From a checkpoint of a small mixture-of-experts model trained on Wikipedia: vocabulary 17087, 64 experts in each of 10 layers.
Below are experts of layer 3 (counted from 0) of a mixture-of-experts language model. Rows are named up (a neuron's input weights, with its number), down (a neuron's output weights, with its number) and show model dimensions 160-239. Each number is 200 + 20 x the weight over its row's rms, rounded and kept within 0 to 999.
Before each expert's rows: "raises" lists some tokens whose logits its average output raises strongly, later layers aside; "mostly gets" lists some tokens that are sent to it at least half of the time. This comes from a sample of Wikipedia text that the model never trained on.

# expert 31
raises: ".", ",", " at", " and", ":", ";"
mostly gets: " In", "In", " West", " election", " in", " East"
up0,185,232,199,222,183,226,211,219,160,207,167,158,195,181,203,192,202,192,179,170,200,220,192,196,193,222,212,203,199,200,184,178,192,192,204,246,193,207,183,207,202,185,197,206,161,229,173,192,230,170,200,196,198,181,218,170,166,176,177,159,240,190,216,196,189,232,188,196,252,208,206,166,226,212,180,217,192,194,199,194
down0,202,199,214,239,163,198,152,179,217,185,196,187,183,219,223,171,161,197,208,184,193,240,211,175,203,183,179,205,190,242,203,198,204,177,197,199,199,189,191,212,208,192,214,222,217,215,198,224,164,181,197,197,160,139,146,189,197,190,216,170,188,238,181,213,188,218,169,199,221,215,182,190,207,229,175,231,191,179,190,175
up1,206,210,202,227,193,205,233,205,199,187,195,175,203,192,195,188,153,239,203,181,234,194,202,167,210,213,237,220,220,223,204,185,188,214,201,180,193,221,163,219,212,214,223,188,204,228,163,174,222,160,180,248,206,172,197,189,182,206,185,183,218,198,221,194,167,231,246,196,192,219,183,194,219,167,195,210,206,192,199,172
down1,184,202,219,217,193,226,173,195,196,227,214,188,183,192,200,208,199,221,189,201,200,212,202,188,184,220,172,211,247,205,212,184,214,228,216,208,172,225,212,173,213,201,177,194,157,230,156,176,225,186,185,179,203,212,199,166,224,206,199,201,178,201,185,192,190,239,213,228,225,198,196,188,199,210,205,204,187,214,222,181
up2,205,201,217,192,192,230,214,200,189,212,219,180,222,199,218,220,222,233,195,172,184,179,172,159,205,194,238,207,192,211,180,201,204,201,189,221,209,212,169,222,225,162,200,219,198,215,181,206,226,190,202,224,230,190,195,192,194,201,188,187,213,177,220,214,205,221,230,174,227,198,199,202,182,165,213,214,175,177,207,159
down2,220,212,211,200,201,214,211,185,183,212,208,210,200,190,234,207,234,205,179,212,234,199,204,187,210,179,211,190,207,226,186,204,214,186,162,215,196,209,212,193,205,188,190,205,219,191,234,227,214,202,193,183,184,187,212,208,138,215,172,203,173,223,193,192,202,236,202,165,183,193,182,223,195,159,195,190,185,201,237,219
up3,166,199,233,230,209,219,183,173,208,223,191,163,216,191,207,236,204,187,177,195,202,160,202,191,190,200,224,207,175,191,181,218,183,188,212,207,223,208,191,224,207,196,197,192,172,241,189,225,190,197,190,219,218,179,178,179,207,202,210,183,195,185,191,224,194,219,221,171,224,160,185,198,187,188,178,215,191,174,240,186
down3,199,193,188,157,187,197,211,212,156,198,210,217,213,185,188,199,227,176,191,219,217,175,157,177,239,200,219,180,219,201,225,187,199,204,199,224,199,196,207,200,210,194,226,200,148,208,170,214,189,190,181,244,191,216,173,203,169,179,187,178,199,198,215,237,220,207,178,217,177,179,223,189,201,222,208,221,188,198,202,184
up4,185,204,210,187,207,209,189,229,182,176,163,182,235,194,229,210,175,213,183,164,187,236,177,206,246,209,216,223,177,257,226,172,177,197,177,167,209,186,206,199,244,183,225,214,227,217,198,202,178,195,207,230,215,185,188,205,202,209,196,194,247,193,188,222,211,216,232,186,220,200,204,176,201,159,177,210,215,207,202,181
down4,222,217,202,164,234,199,164,206,261,198,222,198,212,204,219,177,233,173,204,217,213,198,182,191,198,196,198,205,152,211,247,168,172,193,206,197,237,206,208,199,181,210,219,191,250,220,165,198,186,209,204,183,189,206,201,207,217,220,219,206,188,191,207,199,188,223,157,208,189,172,180,210,183,214,168,187,168,194,202,178
up5,196,220,232,206,201,227,185,204,194,208,206,209,222,203,220,222,220,231,167,186,219,213,183,163,217,176,196,216,167,212,173,233,215,172,189,203,192,218,193,199,223,177,197,216,183,223,187,215,200,181,217,211,219,162,164,188,214,193,178,189,187,183,226,189,227,234,215,180,215,171,217,196,190,181,200,199,187,172,230,169
down5,191,213,232,187,173,187,210,216,186,219,220,155,203,187,207,213,179,219,186,193,220,191,221,203,167,175,187,198,209,198,181,188,209,190,201,205,197,213,155,177,175,198,211,206,191,211,187,203,184,217,198,216,243,172,202,201,169,193,219,212,209,197,226,213,228,174,206,225,212,194,240,235,209,189,251,213,206,202,189,175

# expert 25
raises: " the", " ", " a"
mostly gets: " after", " through", " before", " during", " against", " near"
up0,176,219,215,188,204,202,206,194,162,177,203,190,206,170,198,183,177,206,192,207,228,215,207,199,197,209,202,191,213,186,189,228,223,195,160,201,219,215,194,204,171,193,208,160,144,210,181,216,206,196,208,218,217,176,221,206,203,201,183,226,206,207,238,217,176,202,214,175,233,189,201,234,214,172,219,199,199,189,177,184
down0,206,222,200,210,186,169,235,175,197,197,177,243,201,181,217,173,201,181,214,175,217,179,208,202,206,197,178,205,165,188,202,201,181,208,173,174,170,211,210,189,215,229,198,205,171,241,257,220,209,207,249,218,212,215,198,211,190,180,177,203,225,200,201,212,204,234,207,188,251,234,220,189,215,208,170,181,213,176,187,168
up1,203,216,201,203,202,200,194,222,238,230,189,190,240,195,235,187,183,204,191,203,214,182,222,176,198,242,206,179,179,233,239,193,199,208,180,178,179,167,183,219,217,233,213,204,215,229,196,180,192,207,182,209,212,180,180,222,211,230,194,173,194,205,188,176,214,237,191,186,213,192,192,209,177,199,169,215,188,208,221,195
down1,186,170,219,224,170,205,217,187,213,198,231,183,150,180,216,201,233,192,190,207,199,218,229,264,200,198,155,218,178,183,184,202,188,183,180,184,212,150,202,219,186,196,173,233,190,197,176,176,213,252,225,194,217,195,200,208,222,189,185,200,200,213,204,188,171,198,241,213,212,234,207,187,209,200,188,219,199,197,176,213
up2,210,202,225,193,231,223,227,215,193,155,208,173,198,214,183,196,189,213,213,173,213,215,219,205,224,209,204,168,230,204,221,193,203,207,153,244,220,204,179,200,205,198,197,189,203,191,184,195,187,208,192,173,211,223,195,175,217,150,212,199,232,148,216,188,183,223,239,212,235,199,261,200,200,223,217,196,206,170,179,185
down2,203,169,215,220,203,197,180,224,205,180,189,213,230,205,219,225,171,179,212,190,194,215,194,203,204,206,141,200,191,217,213,198,208,182,213,207,192,252,221,197,202,205,188,208,220,216,207,194,210,200,193,226,204,227,194,221,201,186,200,194,170,229,190,186,183,189,197,193,223,214,200,192,226,186,196,187,179,200,205,205
up3,173,148,199,235,176,199,191,183,181,201,190,214,204,172,212,256,211,206,179,204,174,232,166,178,196,184,212,205,194,220,142,186,233,219,208,222,205,213,185,242,181,190,207,189,193,225,163,179,190,202,187,200,196,193,209,173,184,178,206,196,206,206,208,185,185,206,210,185,220,216,197,178,206,182,183,220,177,209,177,188
down3,170,178,197,215,200,185,194,188,233,221,187,206,203,221,202,219,230,204,207,168,204,185,189,203,171,223,200,227,187,195,223,181,185,231,210,196,208,217,223,196,176,210,224,201,205,179,229,225,182,183,213,223,213,168,229,150,196,227,203,211,153,182,186,169,201,193,192,147,215,191,212,212,193,194,172,196,195,203,195,214
up4,193,214,199,185,228,199,162,206,221,182,182,175,198,225,173,225,214,208,202,184,185,217,223,215,206,196,195,201,207,184,212,220,206,181,194,198,218,207,164,207,186,188,187,223,176,215,165,189,198,198,167,187,191,210,198,175,218,205,186,204,206,186,220,175,225,178,214,150,206,214,169,219,181,179,195,200,206,222,209,180
down4,176,191,202,208,219,180,208,176,198,201,220,194,194,240,188,215,206,184,168,184,188,218,195,190,207,216,199,190,198,222,205,224,199,216,202,215,203,199,238,209,210,206,222,197,202,234,219,174,213,226,165,198,199,163,196,205,208,210,175,181,209,193,203,199,178,224,199,223,215,196,201,203,204,207,206,199,193,145,149,212
up5,216,186,186,195,234,203,194,218,179,215,191,174,226,212,223,226,203,200,201,230,177,182,228,193,192,197,229,216,249,199,170,173,245,232,206,201,216,210,191,200,201,194,174,204,193,168,174,208,230,190,204,218,199,214,235,167,232,200,161,183,192,210,190,209,219,213,203,193,187,184,204,218,203,198,208,174,234,198,208,193
down5,240,251,204,231,188,191,174,205,216,176,173,224,201,229,183,170,175,216,233,198,200,168,201,154,196,204,192,222,192,189,217,200,173,185,183,183,194,204,205,186,222,237,212,260,222,187,222,227,233,200,223,213,229,206,190,222,208,167,189,171,174,217,194,198,228,210,195,180,195,174,161,186,159,256,187,176,200,198,183,186

# expert 63
raises: " the", " ", " two"
mostly gets: " a", " an", " between", "The", " through", " by"
up0,253,202,196,211,242,215,205,183,221,196,223,218,213,174,198,221,201,196,179,200,208,187,217,205,217,167,223,191,255,212,182,197,205,217,184,219,205,185,194,192,197,205,203,206,190,170,230,205,250,189,152,182,239,200,181,208,219,213,197,194,221,206,204,194,225,223,208,187,190,178,188,209,206,199,176,211,205,229,230,194
down0,199,207,166,207,224,168,157,194,221,198,198,186,241,237,183,209,192,204,231,229,242,209,217,171,167,209,183,196,227,226,184,209,185,224,160,199,207,167,212,194,181,165,208,195,197,158,168,228,201,177,188,200,182,224,204,228,193,220,170,158,172,211,165,234,214,217,195,199,190,233,200,236,200,193,201,175,211,210,216,201
up1,227,237,223,224,200,218,150,152,177,200,273,215,217,207,193,191,197,226,218,198,204,223,192,162,189,206,229,194,200,235,223,183,228,197,176,183,223,220,201,177,213,207,161,189,209,223,191,178,246,207,205,224,241,150,224,199,184,225,184,206,236,194,205,194,196,187,191,216,190,193,203,203,218,185,185,210,200,193,232,195
down1,214,202,194,158,198,199,203,231,217,210,186,229,157,232,207,179,212,189,222,226,186,203,169,227,219,196,239,200,219,179,218,175,211,200,201,201,181,183,207,259,187,187,211,206,190,217,221,168,232,212,205,199,193,220,172,199,241,180,209,216,190,189,172,174,220,220,212,268,187,240,227,177,210,207,219,197,207,233,180,219
up2,185,249,170,193,226,179,189,171,203,222,198,186,182,200,193,192,182,196,182,212,171,209,168,213,185,197,197,240,231,164,194,202,194,194,227,163,230,208,213,244,193,169,199,209,184,234,203,209,217,185,219,217,195,168,166,198,171,155,202,186,174,209,189,181,235,216,204,188,198,182,199,189,202,204,141,193,203,203,181,191
down2,182,174,204,211,167,216,205,203,157,185,214,188,210,227,199,189,219,182,201,205,225,194,216,185,214,201,184,202,213,193,186,188,199,217,200,184,228,211,199,174,200,150,209,217,199,209,164,178,178,194,194,191,168,226,218,166,218,196,211,222,187,215,187,186,208,224,195,187,202,225,176,178,176,206,177,240,225,214,192,202
up3,239,223,210,199,232,234,209,213,171,199,220,189,235,181,162,199,257,216,171,224,218,184,196,224,204,221,212,182,184,201,173,212,223,219,182,217,185,196,176,166,225,195,169,216,190,186,205,211,220,173,177,207,183,176,210,198,182,206,195,253,200,201,274,195,163,204,221,167,197,227,226,236,187,172,183,214,198,212,226,195
down3,206,211,218,190,231,224,205,212,184,218,214,174,220,201,215,196,192,217,205,229,197,168,191,209,207,239,201,218,205,195,217,215,199,216,190,229,202,185,229,179,207,197,218,187,185,196,175,207,189,204,215,175,206,197,182,217,221,196,176,204,174,166,212,183,202,222,204,205,181,200,189,218,175,214,195,175,177,188,173,257
up4,183,234,202,227,198,207,214,149,184,213,206,169,200,184,201,177,218,230,206,230,186,225,215,215,170,188,204,225,192,189,169,168,199,184,209,163,186,201,185,197,197,193,174,206,177,204,221,236,223,192,223,207,184,187,229,202,176,201,206,189,213,199,224,172,193,192,218,187,224,144,202,202,244,209,145,242,170,194,172,185
down4,168,208,165,180,195,191,189,257,166,199,202,208,189,171,192,196,210,203,221,195,212,182,188,190,213,191,201,190,194,185,210,223,228,181,215,175,210,194,194,200,168,206,162,197,168,218,174,216,147,168,227,206,192,200,228,217,192,197,184,220,233,222,177,206,194,189,221,203,182,158,187,208,215,169,179,239,197,200,192,241
up5,242,210,191,187,200,197,169,178,245,216,206,211,154,171,200,202,194,232,137,193,166,232,200,219,220,240,204,175,195,242,197,211,190,208,196,164,235,236,208,214,162,206,216,182,184,215,221,230,200,200,195,208,218,203,158,192,193,203,205,230,221,181,198,184,196,222,200,183,170,249,198,190,196,176,200,190,211,178,180,192
down5,217,236,239,142,207,174,195,186,223,210,175,193,188,188,224,170,174,195,210,204,189,180,185,187,201,216,165,173,170,203,220,207,173,201,221,221,152,207,204,206,182,249,223,233,194,208,188,203,185,198,209,197,235,189,209,188,214,175,170,240,217,190,244,206,228,241,173,240,196,186,220,237,205,213,219,207,219,226,200,219

# expert 14
raises: " be", " have", " make", ","
mostly gets: " not", " would", " can", " will", " Th", " did"
up0,206,224,212,210,241,196,223,188,182,209,176,198,162,209,193,198,219,230,186,170,170,199,180,207,210,186,208,220,237,219,195,191,191,136,223,194,221,242,230,218,229,238,222,253,190,195,213,224,210,181,213,220,196,164,170,175,170,234,199,177,200,202,154,226,214,209,203,203,236,190,186,210,213,203,170,196,231,189,211,197
down0,235,189,236,199,178,209,202,205,193,198,203,202,229,194,200,201,244,180,201,191,238,142,211,213,184,184,203,178,219,205,210,194,175,198,230,195,185,184,209,189,210,166,203,192,211,175,165,196,217,232,206,228,200,170,186,181,159,193,236,222,220,179,185,217,192,248,184,153,210,206,201,184,193,197,242,198,229,246,190,207
up1,196,206,181,200,150,223,212,178,241,198,197,188,200,183,224,237,207,200,216,210,199,226,214,208,193,200,193,175,206,197,168,230,236,179,192,228,212,219,202,204,206,174,188,166,249,179,197,254,180,206,175,199,180,216,185,191,181,189,187,216,190,209,215,181,214,244,206,192,221,197,189,221,202,207,215,230,172,236,205,190
down1,184,177,231,217,189,181,225,188,223,191,202,222,265,208,187,230,172,178,197,205,189,224,217,273,171,172,187,199,199,212,164,182,207,214,215,195,190,187,189,163,186,213,232,200,196,171,209,227,170,202,220,203,211,219,206,169,185,205,199,196,187,207,195,205,195,213,204,202,253,188,205,174,219,242,212,218,183,220,236,205
up2,200,203,219,217,213,167,235,234,209,168,217,174,191,181,226,183,210,212,188,194,214,207,205,140,230,195,200,213,180,240,199,215,204,175,164,206,174,208,204,183,206,225,214,236,206,229,163,179,218,192,188,193,210,201,206,211,215,230,233,190,180,204,226,184,177,176,187,212,226,193,189,195,197,204,215,194,183,196,234,191
down2,209,197,202,229,201,156,227,170,234,186,194,209,183,223,187,213,198,175,195,186,236,240,216,204,202,240,214,216,203,162,197,198,185,208,206,169,244,213,223,186,207,210,182,217,222,198,208,199,192,207,183,176,171,227,191,211,203,206,202,205,213,205,236,162,218,189,234,228,191,199,150,217,152,205,200,167,200,189,217,182
up3,191,206,272,207,166,181,241,192,193,206,183,198,190,173,208,184,230,232,202,207,166,196,206,198,234,213,197,173,225,208,143,192,196,184,180,209,195,229,180,237,193,194,203,214,200,201,216,182,148,196,211,210,217,211,187,200,192,206,182,202,165,195,195,209,227,194,190,204,197,224,171,176,208,185,182,213,198,219,220,199
down3,214,219,215,200,187,209,189,200,214,156,215,210,205,192,174,214,190,227,201,174,223,189,217,192,188,162,240,192,196,201,219,180,184,170,204,203,210,189,186,179,176,181,211,184,183,233,201,185,182,187,208,149,186,205,210,176,213,212,217,175,180,223,187,183,198,215,215,213,186,192,157,217,202,210,213,188,204,228,197,201
up4,176,184,224,227,196,199,225,204,164,203,197,199,196,202,221,196,175,233,195,177,207,175,174,188,204,180,225,203,178,195,184,183,210,210,237,193,198,228,186,197,212,227,199,191,185,172,227,243,239,235,208,211,224,172,206,166,216,211,206,196,227,186,166,216,173,230,193,190,187,202,251,195,207,193,229,228,196,209,243,212
down4,209,185,202,202,243,229,226,163,236,182,207,214,173,220,213,181,170,207,188,206,211,217,170,186,187,224,215,213,196,212,202,214,183,208,189,197,213,209,210,187,193,198,210,216,201,193,210,157,200,249,179,192,196,232,220,188,195,226,214,195,189,195,188,209,202,166,186,215,220,189,208,219,218,214,195,164,172,175,200,206
up5,214,183,203,225,190,229,217,227,186,189,197,215,173,172,234,214,222,190,176,182,203,188,211,209,204,170,175,248,165,183,207,221,199,171,184,229,204,125,196,203,220,169,224,199,182,168,229,198,213,195,181,198,192,202,209,219,191,216,210,181,201,212,209,200,202,209,221,191,217,178,211,213,170,237,193,225,232,212,197,178
down5,209,176,198,180,194,216,175,168,195,183,210,213,192,205,210,200,199,223,190,197,197,192,207,228,151,201,203,209,238,201,188,179,199,204,196,211,236,221,205,195,237,193,198,228,215,207,195,222,208,194,208,173,246,162,216,190,220,183,187,200,188,200,207,202,198,188,189,200,192,177,176,224,218,196,226,181,174,205,189,176

# expert 18
raises: ":", "os", "us"
mostly gets: " Am", " August", " Kim", " Will", " Richard", " Charles"
up0,201,192,220,213,233,225,212,223,190,194,222,215,197,176,223,198,218,203,199,179,219,219,195,211,224,182,206,217,152,212,215,238,204,199,212,177,197,181,206,214,198,192,196,220,225,231,198,201,200,211,215,203,205,218,168,190,189,193,226,190,209,216,211,219,181,205,242,185,203,200,214,222,216,219,206,256,188,148,189,187
down0,221,189,231,201,201,202,165,190,203,186,142,214,188,202,242,182,183,197,221,207,174,167,224,218,224,172,165,225,178,189,198,156,180,173,209,182,197,174,239,194,199,200,217,205,233,204,199,215,200,203,228,186,187,188,189,204,183,192,215,200,207,168,206,231,207,196,170,224,176,202,180,185,218,176,238,193,194,166,192,155
up1,206,202,218,222,225,187,208,193,198,207,236,188,218,168,180,207,204,203,170,154,195,159,203,214,208,199,207,220,222,213,204,203,217,204,222,225,224,202,197,206,201,191,181,144,160,176,212,206,241,217,232,194,192,217,206,191,208,201,204,198,180,203,241,202,192,202,194,190,204,201,178,207,194,197,201,199,221,183,185,180
down1,206,180,189,194,189,205,187,168,223,226,220,204,214,182,188,221,174,178,163,155,221,238,160,222,191,168,210,215,217,202,218,213,196,203,208,202,174,178,235,193,175,214,182,240,217,208,213,216,239,222,189,186,190,184,223,183,199,159,206,186,203,222,182,197,190,203,212,183,181,185,184,211,279,189,199,189,182,199,203,211
up2,199,207,196,200,175,194,217,205,179,186,197,219,195,218,240,205,222,210,219,188,215,237,191,192,167,215,227,199,254,226,177,224,205,207,199,163,221,193,172,207,204,185,193,225,239,243,189,193,211,184,184,197,229,204,172,185,209,184,182,183,235,222,213,192,225,252,169,172,212,177,161,202,178,210,181,220,216,226,197,204
down2,171,171,181,204,199,218,190,207,165,194,195,175,134,216,188,199,213,230,215,204,186,215,228,219,171,204,219,191,227,213,232,207,190,177,197,185,198,177,163,213,190,172,210,181,188,203,176,193,168,178,194,202,243,182,189,171,209,174,204,212,229,190,204,194,181,251,194,214,210,208,195,220,190,207,185,212,188,209,214,180
up3,215,237,208,203,201,196,163,211,219,224,191,210,206,160,200,210,186,199,186,199,205,165,190,226,199,200,204,231,166,209,189,183,168,201,176,209,196,194,196,202,225,187,213,202,206,209,140,205,199,182,164,176,210,176,187,219,217,221,198,206,201,166,209,208,234,214,165,195,205,200,187,177,186,178,186,190,215,214,236,176
down3,176,201,178,189,168,222,197,190,226,177,211,182,176,136,203,240,180,176,171,197,211,178,222,185,195,216,216,210,185,212,184,189,160,206,212,205,181,200,223,197,218,217,183,175,213,201,191,169,209,191,199,214,213,214,236,219,223,220,199,193,208,202,179,171,162,208,171,196,238,221,226,197,235,176,220,205,215,158,199,192
up4,195,187,219,225,212,194,245,211,179,193,218,177,224,216,218,198,182,199,184,195,220,200,187,190,217,200,237,249,203,178,159,231,197,200,196,198,175,233,202,214,211,168,189,205,195,201,180,228,212,171,205,199,221,220,173,177,204,197,195,193,195,210,190,193,180,216,194,177,215,209,208,178,180,211,205,228,225,172,206,192
down4,225,187,203,196,230,172,178,193,186,177,228,202,175,232,183,196,201,200,212,196,198,199,177,189,190,252,201,166,203,155,217,198,183,204,179,201,214,198,233,172,228,168,216,218,210,208,226,206,222,188,157,156,185,208,236,252,191,179,172,187,223,212,239,191,236,210,217,194,165,198,194,191,219,217,189,184,202,214,166,216
up5,200,221,189,229,189,223,158,209,194,212,216,225,226,220,224,185,224,205,199,184,192,206,201,152,219,202,196,229,226,227,197,190,189,209,175,235,196,180,194,195,200,173,208,190,188,229,224,192,189,206,191,182,243,150,173,221,199,204,209,190,212,177,239,204,185,188,185,186,229,211,189,209,242,207,150,233,189,192,257,198
down5,193,188,227,203,177,239,219,170,207,216,221,244,225,181,231,180,205,204,191,167,202,197,202,180,247,206,177,179,167,185,190,162,211,233,218,207,239,191,191,193,187,226,196,220,197,186,194,188,179,219,213,168,175,182,193,215,198,187,198,180,216,197,185,225,215,228,195,214,205,174,192,213,201,196,183,201,207,178,220,188

# expert 35
raises: " well", " another", " again", " further", " either"
mostly gets: " that", " and", " who", " where", " during", " but"
up0,202,194,198,207,193,213,193,212,157,199,172,223,223,212,214,224,200,220,182,188,180,226,202,226,230,237,204,201,184,226,172,225,196,221,231,233,175,207,198,201,219,236,218,193,203,213,184,196,207,170,167,199,194,206,197,192,189,187,166,201,194,196,191,200,231,200,163,169,205,206,199,213,207,191,187,231,224,183,199,178
down0,151,231,200,197,198,212,187,247,176,177,198,181,201,206,206,218,192,178,228,185,169,211,199,200,184,174,217,158,197,202,210,187,173,207,183,196,200,180,194,178,226,240,207,188,229,177,205,239,174,215,226,191,204,164,209,202,168,203,206,203,198,237,204,197,210,168,200,223,214,217,165,177,231,206,155,191,170,180,170,183
up1,186,226,224,195,221,237,194,193,171,211,240,219,219,144,220,228,212,220,196,184,192,191,225,193,189,200,234,228,209,192,184,220,223,194,186,216,219,237,184,235,196,213,206,202,191,221,211,211,226,206,179,216,239,201,222,190,224,209,193,196,200,180,217,183,216,198,192,158,213,184,189,221,225,205,208,199,232,172,193,171
down1,164,234,209,228,198,213,234,151,200,219,205,229,191,237,229,197,203,209,198,244,187,201,228,205,227,189,189,186,170,189,212,172,188,200,195,186,186,163,209,183,203,227,227,193,195,194,178,220,214,188,210,183,184,201,183,194,219,187,182,228,200,194,231,199,237,225,226,149,196,188,201,172,219,173,187,178,205,178,182,217
up2,181,238,210,214,216,222,169,211,217,184,202,202,198,216,254,202,190,221,204,184,219,192,207,241,204,196,224,185,190,200,202,224,196,200,161,178,210,189,194,193,148,169,205,186,208,191,192,200,240,208,205,204,187,202,211,197,212,198,175,231,201,178,219,192,176,215,213,192,229,189,216,186,206,217,137,203,188,164,232,187
down2,214,201,231,216,205,186,182,205,225,219,222,199,235,250,207,254,183,195,170,198,231,202,208,196,205,232,175,228,223,185,205,204,191,229,174,184,195,220,149,202,189,196,210,198,195,191,207,195,194,214,207,196,227,231,230,182,209,208,212,218,202,219,201,205,224,196,214,188,209,200,200,208,181,203,218,216,195,180,179,211
up3,180,227,227,195,188,205,222,178,170,207,218,178,205,191,218,225,223,199,192,180,191,168,199,236,209,216,209,201,214,195,182,217,207,198,204,210,201,254,179,207,191,196,205,182,201,225,223,218,230,184,186,207,220,200,198,194,218,181,172,226,219,179,208,182,206,194,195,175,196,170,185,255,186,201,199,209,214,207,198,173
down3,177,166,205,240,210,210,201,202,202,207,168,199,142,202,224,195,210,220,206,206,216,202,173,202,194,188,170,190,205,169,249,193,203,189,203,193,200,184,193,209,226,236,200,203,204,200,183,214,154,212,223,220,221,175,191,175,183,203,149,211,163,209,185,198,198,185,228,190,222,224,212,196,190,235,168,175,199,193,193,207
up4,166,224,197,181,213,216,189,197,161,217,216,180,227,200,214,236,197,212,204,198,182,197,222,209,221,207,233,207,191,224,172,242,220,194,190,184,209,200,184,202,210,216,178,202,189,201,211,214,210,192,182,216,221,182,206,159,206,202,185,218,202,196,204,169,188,198,193,207,237,183,190,195,191,179,179,238,199,173,199,183
down4,203,188,209,232,198,201,248,146,206,187,187,178,170,150,196,214,197,195,210,183,184,182,231,230,175,199,187,200,176,220,204,194,207,216,221,205,145,221,235,207,219,201,196,183,208,215,183,192,216,221,218,186,220,218,210,179,201,193,172,184,199,183,163,218,168,208,200,203,199,196,201,184,198,199,199,210,200,182,180,168
up5,182,241,223,201,206,217,188,187,178,199,220,211,230,200,215,205,237,215,182,153,184,175,209,192,196,237,242,225,228,217,203,217,210,195,202,189,222,225,172,217,215,192,182,206,204,219,201,215,225,191,200,192,234,186,193,157,210,220,184,207,188,155,222,168,203,207,189,166,214,187,212,220,182,198,187,221,205,179,183,159
down5,183,214,200,189,187,223,190,211,176,212,188,206,225,192,230,204,227,227,163,175,178,190,215,188,229,226,165,217,193,196,232,219,204,178,212,178,188,184,190,217,185,208,195,203,147,216,215,182,185,205,222,166,175,194,205,225,203,213,158,221,179,229,197,174,198,218,186,198,220,208,190,169,230,160,230,198,177,208,211,212